Experts of a small language model.
Size: 14 layers, vocabulary 31200, 133M parameters.
Experts: 352 SwiGLU neurons an expert, 2 picks a token.
Training: a variant of SOAP for the experts, 651M tokens, 4970 steps.
Below are experts of layer 2 (counted from 0) of a mixture-of-experts language model. Rows are named router (the router's row for the expert), gate (a neuron's input weights, with its number), up (a neuron's input weights, with its number), down (a neuron's output weights, with its number) and show model dimensions 480-511. Each number is 128 + 24 x the weight over its row's rms, rounded and kept within 0 to 255. Numbers have three digits each.
Before each expert's rows: "mostly gets" lists some tokens that are sent to it at least half of the time; "comes before" lists some tokens at least twice as common just after its tokens as in all text. This comes from a sample of Wikipedia text that the model never trained on. Tokens count by the router's weight.

# expert 7
mostly gets: " of", " with", ".", " on", " by", " has"
comes before: " the", " The", " a", " He", " In", " It"
router:164144149163135141114135078114149144124145134115131126113148154134190132146097132140117138063103
gate0:127142098124148111098128119113117126135141108112144110139098134150143127120083163128126104156141
up0:146119167095108117139126139141148141130115130147131160135156133121103124116167119140140150104136
down0:154155149105136190134096100131161124133086121177153145111136099131158114130113163158099136104134
gate1:116137124084134138113157105083104150133075168132195107132165126150168132119112139151111089123120
up1:081093170107103136140160109128148131107104139131152148133148135128137176110128180071146121163131
down1:155068177130154152163142143135137101101131122112119132097118126126146156129158153154158163139156
gate2:142113093144145167108136120125132156139126123153130146129138141107114124138113108177177152112107
up2:148125116100152126121130124107088118118106146133113135155097139090129127130095128150176152107123
down2:117120091097138121134134097167115111161135164133180103183113141123139137146090150129132133137089
gate3:107156151127105067165133064123114122116114174083128145138147142145156141152071155151132138068108
up3:133147121122113085122139097132118117116125172110117129137143163173181125113122134144140130090147
down3:155194162130121128140102118111134125093131128105104164119151110100185108136080105161124142061140
gate4:092134162122129181109130082141178142105122137110174146115112178126107139149157088146130134133095
up4:102113128124124137105118112101142126084125176079169139127141109113122118125149107094109137108162
down4:150095139099108092114175126088147168099145195091146142125141103086103129156094114107142183127099
gate5:140143120134091148125113102105129132117122113123086143111144149130128141141102123099040163139156
up5:067111142127120121140131099168101154120166167111133132120163130115114119176112119145108095103122
down5:169169135110120099146126093128080132108093136113117103117094108146135132119133162141104171176151
gate6:104122143134160127171147103161153121106086139182151099152134192150161181103116182138153168104168
up6:119140147118158136132116114107142140150100132169141137140137157130138158134105195145142158146122
down6:151137133075161090132135148167159128077119091142120092087099129130114136111178148136115139122137
gate7:091160171130162125106149110163142130093112132126155152130128144155195145104092164093153145100113
up7:115138179137115135156086121149180161119161106137164113098101136141166128102102155086126121157092
down7:128071082124135158148123124118119118100145128147118140141144060067061167136190141174134085155111
gate8:150145138127132164130128103176099119132142129116132116062123125104115175100149080122091066151143
up8:131130153118129129138123121125108096125145100105135108130110092096099182124094147140140120133142
down8:094085131146135129120112180146151109126095161093117095131103134126127152120149123097131070133108
gate9:122140091120142142172104167122133149156076088103161117133118137127120144116110108146139138136145
up9:107119102104126144140132140137128151171056126106147062134145106115122157159170118113124119134154
down9:135107116105160127131153145139094127106124169120155135123151161150150130143129170147104109138127
gate10:123109118153151108112143108166146125126142109106177119128101097122148142170135144138122118108122
up10:124114107132146116125138097176126142145134122109179134124115079115126137184127128121117125129117
down10:101123099115110170106119126136127207158110136127144155123124117152092098161141133092159133129162
gate11:118161135152112157096155131123100145155098114106105147134130092122115093086174148184109084134108
up11:126130161082142088135112115138156132110171143113124121108126143134121157168106095133149164135151
down11:088124137124118107128109125164154119101137121120075089093093126125147123122128095106149125124112
gate12:095135130121105128130148095117102146113134104132149150140150059114128121111172118098146130135127
up12:115107095074121109123146097119090117090104109127126116139103100082141135121149153111112148158118
down12:112137116139125098135142102105142175145152117114130131124132105119116123108133109165052155128122
gate13:139122113139113129097117139149126144143103111139119116088130127129118146140135128101113164133123
up13:120131130158096127105181109083117131121152168166105118096106184188110106131136110177105168103130
down13:149116119176135144110159111155156074150143114155172135163130144150159121155133157121157093106139
gate14:116115128106100148085118125125154122121104105113110115126121126110170124139079119107138097129129
up14:123147089169125114180083122133134113141132110140182159120137101100125125160124147166111129148106
down14:145124163112109169131116149160139125138129159171153086126099140157136126150130140110102126154149
gate15:101131147098109155154137133097144069133151124131151134097098149113132139173179136162153139113114
up15:156111094097127152129147122100118153129113159119087133118136157147061134156113111102201111106098
down15:108125161120126086087127118151153157157157111134137111127151076188143124127139138114146079125116
gate16:095133126141135129127127169141104124138129127123108144155135132118151126141145143130133091119131
up16:087110132145140090107160137118158137135101130113117086092114157121097097130156112149136116123146
down16:117134155122122111173094125142106104142098132154091175140110132111154127106130148136150120078135
gate17:146101138127108091116088102143165167139077116130170153125144125128144201119130131134124102140147
up17:113153101166166124111109134089095131099156170108130103137110139122110116090099104125096138151106
down17:130117134124136075155089149129148135109133171133107124127138100125166144149141162113122135114136
gate18:119104103148151133135091137081095107104171136128117122089096113106148118122090103139149138103117
up18:127119102104122105108093130123101103124150124131152138082118127111118124144128110150155134102081
down18:105129122081131108098106130147145116122137126130111127087162118096139136156129138121145136130132
gate19:155112105162138129104125151125161101152097105097118151119108107109115112110097122155186145139103
up19:095148124117118128142121097129117157096153138142133121128156152133144152165140134102077119126149
down19:113100130114102090125125117142113129124113147150145135124116154150129105126157155091088108115090
gate20:140132123095117116140099137112188107164114103093139115129138142115157156105150092095118097094107
up20:202146118075163098153123158159161116128123150150087124091182147134158165102147113143109107113110
down20:107114137138098134091154109141132181167106137142163124165111140109127140091105153103139115065112
gate21:115131112172104140128148158167126131113098146113113095120143113139121172124155123129132148150130
up21:148149166156064150131115140154147152127087128132109081149144153135126138132120134126115152123133
down21:119128103135099154117141138127126144120112146161152166110122083106091133141156146106165128173170
gate22:162129140119168119183129147139154156113121127109139109126144139100144146143122144080133072114128
up22:128103105099115151144137118133169150084132151152122151101132154156146145120134096179145135119121
down22:135146112139140102114113125142119145132112151161084135120101119130116166093143100147101143120094
gate23:130129125157134067118100127143129101143174148137133139122194153130139112139130113128140118129111
up23:144128096095147164103134174123110135160102117126139133140100130136111135101129160133086134141147
down23:113110087139078174144162166148155152122175139144114129155098145157147157123126143101082114106145
gate24:095100120151082113096171142135162134141096143104147086170094111103113142136169147134145138131136
up24:144138145098175151168090120129106117135163111142106165092152156150138121113102104126124122118126
down24:129126134072141192130176117143112134108099141123114147148149117106132173094141116153148105155155
gate25:148113140109136133144143079150118155115103101126142147112154107133123138095143121137155144140175
up25:106137123114141142142145157134119101147145183131131115115084129119143109132124114137113137076105
down25:155119091153135150124146183102158119132147134140148133069128126145151122137122087124154123114170
gate26:130149118097119149120185096082154129136113132123134104164142113153114103123133091152166152091125
up26:136158106118116144109149088133131134131109139121140114158147135172123100102135102142153153086113
down26:131132156075093138093115126098110153111186116131125129139147114158145155126130111093137120111184
gate27:141165123121110121158127143083120141110141163151128154160139135136126090114131134128073116109130
up27:124081133164141114148133136120116153111126182167182101131135149106091098102150127128162168160134
down27:125130077159145161164122107065102128136154129149106130162142090126134113159128122157143149148115
gate28:140135149183096143122147109079122147100175097118126112146125166098146074153115146191125120099088
up28:158142118104157096147112117168124105115088154123098182161136099130106158139172134082107176146135
down28:134111154122176094127130110162155146114126132120074136119124097123119100155183142125118111122067
gate29:159167133144161123130142113108097190097106159167080119086139085146116125093128141143123127134168
up29:126096201123124159111129136179141068129145131128179144129109160156157161152105092108118110094100
down29:148142157133100110094131106130116114104142116156124112067103119164173131125152105148131159101112
gate30:184113114115147101168123100103153145126120121138138157158161117139100131119060083126161101137151
up30:122145142102122167115122171137085079134151101137112162157104119128100120084126109123102106183104
down30:170134151135185101121118107106118109133140075140144127147144068131138147156112156134117110091098
gate31:150095088111121157106163131131107087125157121113143146100131113126137127088131181147160115133159
up31:086145182138106114144075150149127170117077136153085151133126108137108137185136096136143148162101
down31:096123127117081168136143135149127091112119102124120134138151109143110123129131111119131114138162
gate32:170172161142133120148161142119124137094106155138126133137122127102127159153125075152103126116144
up32:131094125117157166093120126126102101130125104112141093151123183092126127145151108144130143141141
down32:145091136134157111092150133107130175165131107116138093151114121100145156154153092149126137109111
gate33:123180045157123114140072124171143097110139091124122160101115114106158147130169152152123177130110
up33:114124031156085108147113137136119087113137100159093184107128130113193112138150138142154186135153
down33:135083132135155128131115126145169114139131110171095137100115078109146148098148135128121111126104
gate34:124122092179156127169150134178081150128097114125162148098106128098150144130124106140141105116132
up34:121130169087098121086107123078162103132157117139090113155162130133101099117123166102104149142141
down34:135131175145135126160109118147144158113095125118138161121177127094121082148093122115123132093158
gate35:134116164117113137099146095147146131163117137097104146159130118103133155133158104169111110171148
up35:114116148126124124086135101177159128129137118102128136122137129137128155148128109164101090158138
down35:139114134091182146110155070121163115127104144137126118063091102153134107187158166103119131115100
gate36:101109149123138109129134115133147108109129136130130141152141148114098121129099131112138128099115
up36:128156110113116130128104173115140166096140133109113154141134098134131122143150114124120129143127
down36:143110145143126109142116149179137138179133104093119134134119150153109088085150123050081104149118
gate37:102088152123158174111110139138113092080159116121145088121161135116117174084082118111086130096138
up37:145126104150127102120146162127137138160096124134144134098103120144147117145170139099127104120140
down37:122129133141092167130069145104131151163117124128163130105163162157141128115092138134145094099105
gate38:154137132141064080162126104122138109135112151123130130088116133119116115113147080154087122126124
up38:172115160127161133107129088141122172110077121075126096142166177178156129136125164121103153113138
down38:157107133115138112147107110123167131137099121064127114117144189142133197144120102153093101095098
gate39:134104125123112148135125086129170176115146128143167104083163079167157105120126129169140140134125
up39:168132110128142130113118134092187138100135132161192093070176098133161109132131132129147128128145
down39:153141102153103143150155125134117101126131142111135160156168157134157114137087103101130149143129

# expert 3
mostly gets: "1", " which", "2", "7", " who", " when"
comes before: " |", "–", ".", " he", ")", " |\n"
router:099127127175120099098125120095123145111127104112125084153159144132197100109130131142080167090106
gate0:129124177145134147116087139146159113099143137120130145120134125148129130095154108162061137107132
up0:142131131162139132130133116128103129144133136144103102109091111101095187129138130148166133199132
down0:154098148120133128137093170118118110138146116127120112121159141132140115133164135097094113088160
gate1:146099156172132093134100109148142092111111112137156134153150088139119135162100132117175145123130
up1:156172125114164124145147166152115095190146124146091156128122147143124125112159108147079121121136
down1:154151118132155130179130106109095195125071156141098146097159130087073103127130101116148129098145
gate2:126086124151104114113132182139162120133149147106137122131120103163109143132168149152112142146105
up2:130097142139137121140143152156157135126136158143105130103134073160103163102186158127122143115124
down2:152120114134137110085127150115135124149133135106141117119154154089141086098148142149089106115137
gate3:153152140158107073148146164119126104135125124146129120105118113137119137130160125094092140141084
up3:108149154102167144121095088187107133140128113093137160101122143083170090107064122102102081105161
down3:109154159096113143149135096126134108174156129082096134128134119083132105104142137108113112141122
gate4:105116103130146107144100155167129129124129137106105124135122140166118097093095131158155136136093
up4:136151153140117125130164127110118143143123105149149133174126116073128169128172151129122131124157
down4:082133121164141140070196144089115124088131147110152148142124161128130112166148096104149148128145
gate5:100141146171140190123138117159147177131138173150116186120078121158096104148145094125083127109150
up5:101163128162120179115145108159110180138156157137124185087110121176121089132127091118096137126140
down5:111199112144095131110181101147138163138134150147111176149137061109108168113139114155142114095143
gate6:111099128115123092137125160115153120115116098204126160166140109141116126145143121139127122097116
up6:126153125141103169131141141137124122124133119061078098131139121137141101112140124117118176160160
down6:108127097123109101152110127116109117137129085171121148151186101150069121109171167162130104131118
gate7:130095111127153126129143134126144158126174155073182137094122132137122098144121118084113139117074
up7:124183152123106160149107129136142108120101111180086141155111135111132157136133131163137139133184
down7:136103140136084147138145159122142131165144113116091149117146109123144110131157103103154186108140
gate8:137107093158130175129144129076142150087121134108137121122170140133148160094127135140103146145107
up8:160085087137143143129131138152132149127148107159130132176139113133160125112079123167176114129109
down8:122105081129160142115109165146138126112118081138127185095154155121172159118099160152128125094113
gate9:109095120133146115146167129177177112147143081168091103129166116162140148152107136114085096116146
up9:103090144104128107150128074176148118106146109169096123165180134137117162129092132132089152090141
down9:149129143141138151147132127162127137137101128122192107086101113164176147140147083104135138170147
gate10:127142096103097142119130155137107121189124105116079141088136108139115119125161117142125175123083
up10:164143106114117156166128120140129086159121150150130150136125147137138150115185154136107130106117
down10:138144124135134105135117154136114158138124137122087128096085120186078148156131121103142126166064
gate11:143174148135140142142099121140147159125156136180156142108148160120122132073137126121101129148150
up11:094125160153128148078122161149148120157113106132122173107133108127103077140162128160095098163143
down11:150119133133123096095115072140132124127113115117162153126136124114093118102129142130086078121123
gate12:163127135119118091100094149091128129127110148165101126168083149114128149164153143133078067127093
up12:146115136136122116133134159076131136120124140146088142170111137112136141171139136120082088124082
down12:125159114166146112097165141093178086090117092138092139114127153091112109130138151123102133139123
gate13:154120151166110133085135129083118141096119098139154109124131145109115135154134154120119095120156
up13:131158149132129133128142129124162112141120169127126098141134109121136147148159110140124151158089
down13:141133112076139105100166146123104143191149150076141140129127125151195071132131115135121140118123
gate14:120104139117137128120141083156156139127120194137113144119134139134152155109127102091183120130134
up14:115185114120140165134139144102107107147124078150127141146115102119126090143138156120121145125107
down14:097170110120093096099109108093108143086141141160128114110113168101115171112121129062132139127149
gate15:130101147140103107083202115114068134138137115148108135125106123128126152149141132089110146168119
up15:107187120112156142172058090146151106121111159153140122143129111135154091139136134123124080087142
down15:135122128119140098103132110172161093081151116145117165127108098117148145149140115106080091084097
gate16:134071139159143157093103140126127147165178136119176156117093121153137151076149114124127128128072
up16:145070136140115131123093153140140126150161125117134131132096151140116192130130075156138126141054
down16:128133101142142135117135151155128132114105113143119154172100109127125149127145116130138108080144
gate17:103128119142125122127100123131129158128106110114137156083159073146141131124098138119112145124114
up17:087148133106139128100125102137115175137110132130102116113126135147134104116091113102133106108142
down17:104138112124122085125112143101146166098151082155125150122109137125098165095116121107124126116131
gate18:148151142106179133133158096095145129098080128161184142127107126136119139098124078171114128174169
up18:138136125127152129140137142125143206135114120143154112133133126171144117103129078144112095119159
down18:121118146101106104132106103124131101087110098142144147155162105134118143140132147112128124135148
gate19:090124110154146151148117184121134120092119173149162147091085118156145130146078106126113134136147
up19:126079146141146145165139155156117138131141171112124095114122115121155134158134131135159113114167
down19:130073165151148166106109130187131126127140147120146060103146170137126180153093144153145131113125
gate20:092117154134135116104159100086150142114099127071140131096126129155149150140132101076096171087160
up20:106118148150176087093149095128094120111111140076161128120117125101147135161132108088122126097130
down20:122129091162147159153161128170122140122120143166183143143113153140169107119132126132145138115108
gate21:126120145121132123107102091112154124119114098176152140137121113131109126115091127131128120176106
up21:119152149103109121113114138145120139133133169144123120141138120135125151108117141078130072100135
down21:151079132122148113158102148089115161110155156148106143105133123120112144123124106108144125110079
gate22:124090101073127159103144110126136168102180120127117128159114096118120144133136110129073105104137
up22:157109095085165156127115088134094117139179134093155122188120151146164142118139106120069073115116
down22:100159157086142172086115094145147181077182133106133137138140136164085141160156095126158137143119
gate23:126095153112113119138160163140116143150145135095153099139178115112117086153148110097103140098120
up23:080135110098127132144130131156116112169157149163109095146124135139107107126136137150150169102121
down23:154084128117130095136114081114150082138118088099121119100090128098101182120114104163146123151198
gate24:113117130121125079097086147120130146141111143128089144117102119173142107083137112181112137141112
up24:116100106078115090110107172124121167152102148117126110120131122156153132104133097127102141133119
down24:059142129147141133095139142117096103132147109121093092121089111145145166125128131105089101116129
gate25:186111132138102103130170110077129120152126138109162115151139118143110122188168118125144127152128
up25:104189124126112166093100150143153128116128137168090140100100126097129116080081160144137112114109
down25:109130142181121160131138092141135117133134147103136050130088144111105153137125164125103146124143
gate26:192080123138176104096106106148204148125116148092107097151120160110114091146164139114132115104127
up26:139107114160094110061131145145178149130102138106120064140139124139084128145161122100089167101123
down26:100122134132094096091113118112144129108110109113094146119127122120122113135099149111127113141084
gate27:173112115132124142170104105119171137131126124138175093128136086149147143140117142152114115137144
up27:093132142119123139072146142154115120107126148133084174133116129114107088120123122097115151097142
down27:135090134127110159103121123083087179134126129097093082102120138147129152130143130104113186152138
gate28:068098101125135120181175081103087129143127129102153101132158151129128142133153156163117129159085
up28:155152138109141143092098151136177069145103155140127140150149121127118106099114106111118084091135
down28:119138104083130071145145114154110149130149089140137153101101146137156120152119101149090113107117
gate29:130170136112123128124131146131090143137177092134100100119118153161126049146075141144124140169025
up29:132103101114101097102123146152177117118108141185115124149159125174146087149116164135146100152146
down29:123142151146134152131118181152141194134135095162122111180090120157118126126118105148131108133139
gate30:122146151172159135105173122149129144081111109099160148134133140134107130088110101122137153123127
up30:133120134081087142151092133123122100167120142159111090111109110113143136180165157129121099125118
down30:147138123106114164140146159132114138122129161149107120165104120155068118113149129110156154126136
gate31:161151101141097100128111094151103124153130141123108139144129076167116090169104149146103143128154
up31:159117124109128094156142081121082111141095099120090104139152115167149110144128137167132130116153
down31:130144141138133094158127110120113154153139140120083128147112113092097110157110127156143175084140
gate32:081161141134133110135152125112146145143116171105141154109153165132133140133160151122091132119123
up32:156136124064088142128144137148122098095120083157149132123153098075157117115146127149120119129143
down32:094142126094127126151105119143129142121087114119162108149120120118088092147134124148124115117138
gate33:098134106087140122192103062154114129098125105144108109163133139090122153131109139134137125138124
up33:102144136079118107158128136158135123092112103161106091114106134121122126161134121120150129115140
down33:114127114131114146150144138158135143183090143124149147113125095115131149159134135161121045125123
gate34:112116188132098106159149096106129131166129152153136129144153115118102144155125165121091128125151
up34:122146075121172145095092138156109156081114117084133115136089159155151094130132092133155144132133
down34:108145163142142139123111140116117114105114079134125141131108175112122131190152105106194149088120
gate35:150124103155141132111135123170177124138101145110111102117118122147092087146128118115127118088136
up35:092131131129120120161111123077091105131081123114126168148127081124158155130115130154144129170102
down35:132167124106133149124158116134154148155113132140131129131126156104128114132136132123121120112127
gate36:147130159103099087141126167126132145129119068116134154139090155130171108141134144088157116082176
up36:137121106120109113113109168081162121163072135133134148149110125107147104160127124100172095143131
down36:128090127123088132094122186153132131135133152108130091161147125078157073169129097142129081112180
gate37:160146153126146132150144123113171090105139115129109116143136144146146133094157135131125119108109
up37:141131132156132133150119117123149115126126108105062096107107126128137140146133122128101128129088
down37:135156139123141120150119148116094106114111144112119105141107098100171107099124108202121124106091
gate38:072131120113190151117099124138114118127129126134104154179131168073114102140109133127097139107117
up38:127091132103159121112100183117135132143142147167137102135130153169145151126163129147191113075132
down38:134153152165126141121096100142110148118128126182122091161139132144124124131137132092104103097104
gate39:096128125096122127119115121160135104123126125111110129071151119129166112123095153178081078131061
up39:153138110191110135132147154106142172141114101127128146200110128136070127125166120098145145149177
down39:149128122188123147159168143105136130145083099093131139152121120099119122114139119124117157077124

# expert 8
mostly gets: "\n", "|", "==", ")\n", "\n\n", "-"
comes before: "-", "|", " ", "==", "The", "==="
router:165131126166179107104161106109124117148108159130128078127131122141133111114113123114120160130134
gate0:142105139143094118138144191116156121129100127118146119129123129108154111116134140119122147150142
up0:090117130138160146122110144139095137108132120126140116176144123135137158126120177149054106118110
down0:141106109122127117147086150139128096136165122108103150103151140137113152134102161139099141123184
gate1:123162128169122122103180168130146102092101145094086116158108180125137117100133149118155180123155
up1:107110165112133124157130102120087116137147136135132094056155090100142141159132143106126061145113
down1:161114116129112110130182139117137184143171148105123163111170104122105132064144116132153140138170
gate2:131116139119121080138077134108132125116129115075101145124138147089162167158102134132127161120130
up2:112090170126114094128100118120132144134136109126103153135182158109140169174121122131132171131179
down2:112115126136150143098072129139133150166101100141124157135138088104177149085144068154124166101140
gate3:130136118113143138119114155104131101052125147116110150088130121128172105129119159107100124168103
up3:128140091134136140122099136121106131113118134126103154125124143142076149147111126107121149143158
down3:106147092115132151180092105133100171125110109117107155088097166142145119114092134110105140155110
gate4:091116107166170122113119133123114167137141140145164097117097145135134085165128110073173088107144
up4:106149092171171120106139160091116161126117153124145098159076171143108113147115106110160077111139
down4:104114121160116127114120168124150168138150136072174142099105127137130149115109098081102074124126
gate5:139127149110109150074102112117149124101152115127134106162133177180131076120145136106101142111130
up5:173144111122130106126145107079128127135105089146127124095129098116152159129161138110147141131147
down5:116121138136112086126144105091154118089107099157155141105128135133102160132126136168158110146165
gate6:176127151077115142128126067151128173125085111154170130151118122137153155160159122136160110167083
up6:086094101149128130116133153112108058132135126079126099128128132115084104103104131118099115085196
down6:094111163148112146121103153120175110143099124120092137144168159105175155132113179116139121112139
gate7:115154131150156165100161164060157128146143133117093127086104127141137119124146110104091183128098
up7:123087160120139114123141142139148159106131095140146112142119096129118126159115101123121126188123
down7:130101179120157116109100132088100142152127124128135156135155157163117132166142093115131136145107
gate8:121129135132134137115113134102157163099114153120123112121083165100108144125103158119113144108106
up8:149153121150151099154130160154111122124141129083143132151172132142151086119159120134129106158130
down8:130100119154122092121142140111116168131153146087130103149148117126146072129131099115118126115146
gate9:127152116130101116171158175092098141130134127065123142068097162163159141150105149092122161122139
up9:100164148111093133193184124101093092115130138072130161107116135164145128136126155093097137132149
down9:107140149123146122128121154124117147128135110149166170137137132133137107131103205136113142139155
gate10:171152156101140110087138118120147120125134110143148121195158105110131098130142148122148108136133
up10:100112136103128153059109160126129146140119105129100169172097074137146149163162133132117141128121
down10:111140148160158130149171140112182107127141136097121105167127154090155163126120153144084111144103
gate11:141181111111119173149162121140068104113121108122109097111136114149139146136100119079128084139128
up11:136119121131079099080146128152131136162160105122119130160148147114104195184175113131146155096103
down11:154166099149130158138123111139152156102101096129187166097083125144110115144107128153143088128142
gate12:131138112175121106086134092115088133153086091117106089154157118106112108123137137140130108156144
up12:138156152134118123133122104106136135142098099118134127163156157125095162146125097120093112131168
down12:057126155108124138123123131114158127127141102130085124152172114079103144102146136098109138138123
gate13:149167117123122149128133108088149143126118112118126156112114121148117112152132156109107156161140
up13:126126155153138127152123144156046101138130142128111161120139154087140122142136114124135127127093
down13:151149130131142173125131122133106129142136178141155095124144173192153071120129111152150120088132
gate14:142156130128124119165132114141119137117131148097116108067101165066143126120124135113144115177140
up14:114114122124102136153129109139138118098127113133142144120104112183182147089141118149141125097115
down14:091120102155132136124125098121130129111139138164144138113117115142134149093157092074135164162144
gate15:108105087158118125178101103112100095089131118131101139145139150133157114097128159150132106106109
up15:143121162134131147081172166107142149159102123120136119127119076111096140136116115125124107136144
down15:134079111128136088127113117132130125125152110105170140108134131169147111134110144120134097125148
gate16:135132097086119124108134142103124187139113124067134120137135102124110069129154104114157128088137
up16:084108078137124120142138146094114101112145191114119115109125141147111133158133140114119110125125
down16:067115085140129094127116138099131128098105136161163163110119163141103100119143151118129126104132
gate17:132123141126129082100163162150151132130129127165155140124118124170160091138211136168123117073109
up17:134152125128122169150172145085136154097154155125139084083084119144137148129129123123145137146136
down17:137153147095104175161139165148168137141150151122143119126151090140163148122102111133132121159143
gate18:130126100135114147090138114154162151138106094094123131139133087118134100132126107113115111114097
up18:107139165143116134146131134126117083141136155084128124142159167119115100125153112137108133131153
down18:139103095104134158126117139118110175168142124132100166142119128114110108129125118127118112137130
gate19:143136141117107100122098124175158140136131139087157131158113149159125128115094111130145108115132
up19:138105125127107135125169094144132119149144132121163142146156145129132134113123133145083125130103
down19:155132130096133122128139131126142134170118123093140050128170125151160131106088124141115132106109
gate20:150103153117128181167108125106153142152141145117131147156145162110144094127143092168163139127097
up20:131177142139104090131180106155122118117134149134094074094126120107112162147146121119097101121177
down20:133138107098085124142145147121109124104153144149124114094136146130143075173121179132095112149152
gate21:162107128136123152121165161102117138111172088140122136164114080136098138129121131126106108138129
up21:110113122120087094173102124145169115104130143150122150070120172094130131111112143123138134104147
down21:136107167123139137102144158126109129097137108162171101158119155133190115146080122133118111101102
gate22:134138112138095119112080154119121093154148160137127109120159144149142079152157154147116196135115
up22:143138142161133134092113119137154131095148119129157110098132114149130161131092133177121086147169
down22:155155120152147085164105102143139119102153147114123101122120132121157099125171145146136098093080
gate23:160139112141177122130173104115128112115159147125130082143134142142126116186131150122126173167125
up23:135149124136091123123128144084117121196093114083104167123074120133119123082129102111153103062115
down23:102128114127155152125107113145122132151149121122139155099103133165126192141090173123151134111181
gate24:137098153150142124105102121167134129097145105129122127128168111107084169117099125097095112137183
up24:123145118162136130128137122086118162140155186183166142171133140139110102145146150134159095145134
down24:092156101137090156168113139109143086151116127132137148165120157128106098087128108119099108163119
gate25:157129090138092133131109131097165114147132068123133122160075117122091064111118133139154148117130
up25:145142110149130163135100095136099159107119080133116147148134113121113089140148137132130097103131
down25:125143121132120154153123147120137135135098107108128088165110130137098128151132144127108125173105
gate26:121109097121117117097151067106125131126125122147147170111104123164150140141144151168135109118158
up26:149120134043139132097146155093153116109147149134092161133146111140148141135130129101123158107130
down26:110129173089151113094153177118129121123165150151116115131140102117112143124096111148135162133127
gate27:119138155157092104162085150112167108117136147098156110156161132109104158155103094114117162136141
up27:094099161098119153125146136112127109125128130173093140110132080155134125140140152155106127124158
down27:138149141134082091153106175106142106112149154124127152145184096124135155137161107135140125133099
gate28:135126150136108142074163141141106149110134097141138122151145119157120129089131097133164133094104
up28:127092128101101127097171112136129126128148109088123096197132085150109156086108093141155123149134
down28:100102149090100103096137138115106126123157112111147129167151157121145190153115134150155151155107
gate29:161089133133122102127085111121125109102106071104121118102123136131124131162113144163065118133122
up29:147126117138131133124112100120119133113164087094098089085177149130133098091161153140121119142128
down29:161100091101106158146099114144156164147141160138113118102104138126150096096099102145075102148154
gate30:115123154145116110135118171153146126148100091152108122117107097164125153140144130137146113085095
up30:098147163138124104143130165171128098160099102166126155106097094157142171162141121124142100071117
down30:108127111145127194119108144123092094118125160150128103120115107123099155148094087102144125111139
gate31:147143137139118139120137107131182109108152142129136141105127135166084116111143144107157145065122
up31:147134168155121116110142127110201098107180132113112119099112127180080120122126148078150145080154
down31:120161118123155121171116142133123138118123101150128151154139102112059134098159094154142130157156
gate32:112139135148131116121139125138141110119166182133092127103152156162120108127125125161136181120106
up32:141126089118086153162130156089156148172122089129155129133130124134119132145124142128119101132144
down32:117149075113115122160107082110201114129116125158118113079114152121151155113140128081119118089115
gate33:131104120088155102086182193138098138166103119131108149127096093133139121102111120159129083110148
up33:141114126076146104127147154159106112122103099140119130105130159129128125138113131147126119155147
down33:131121100107132089177134170136147126116128150121095133119145111134078147149167143139139102084137
gate34:101135183116139168119100112119164107078112147127155123119114156189126141121099145123145118162154
up34:155129109111120093124140157133081147191116109155117125146123117098131127104133118162142174117076
down34:125074161082163139118087136136134124132134118139130120128135133129138124103117120140147063148155
gate35:122138109108133132164142120137127116117110157147138151140120129147119154144080107125139141130124
up35:126119137131117117119083128132152160130134129117107089057140118093134089125140125118131129146130
down35:145172106128164107176161124118145140124110164110127105148107123158096113117136125111153145132119
gate36:142147138137107119157145164110104154102124143071145182141144151163143128160154143138164137120125
up36:102134128129136124134103166136136148134095130114153118141132114112134138126115145151123142122145
down36:143133087095118132141133134114137164120132140101132111142112121122096084162090122128141117144119
gate37:109076147159124155167140104148131121129155146150145083094102137117120145161119102136099139129135
up37:148111115117145133154129098113141086119162114119127136177079122139167185131164105156105147123116
down37:137069086118148100135080142120093123136100136111145146139124124125071184090121133173125083137112
gate38:143172165090140111117159084083121130132091109165129120129102133187135119089144140137079135138094
up38:159116110141137099138089094128150154099116130106141086126175108100165105142090104139155160124125
down38:143101115137115130147125126110167158125134119104137143172139120121125116104087154135146145143130
gate39:106151149119152165140128101116142094105102113155178107108104129166122139131083144131107110129114
up39:122155151153126158120131102097111119104124081125128097135119149157165146093099173147129119104124
down39:141132128100106123126144121139070115107151055116114113095133156106146143134100133156099129081099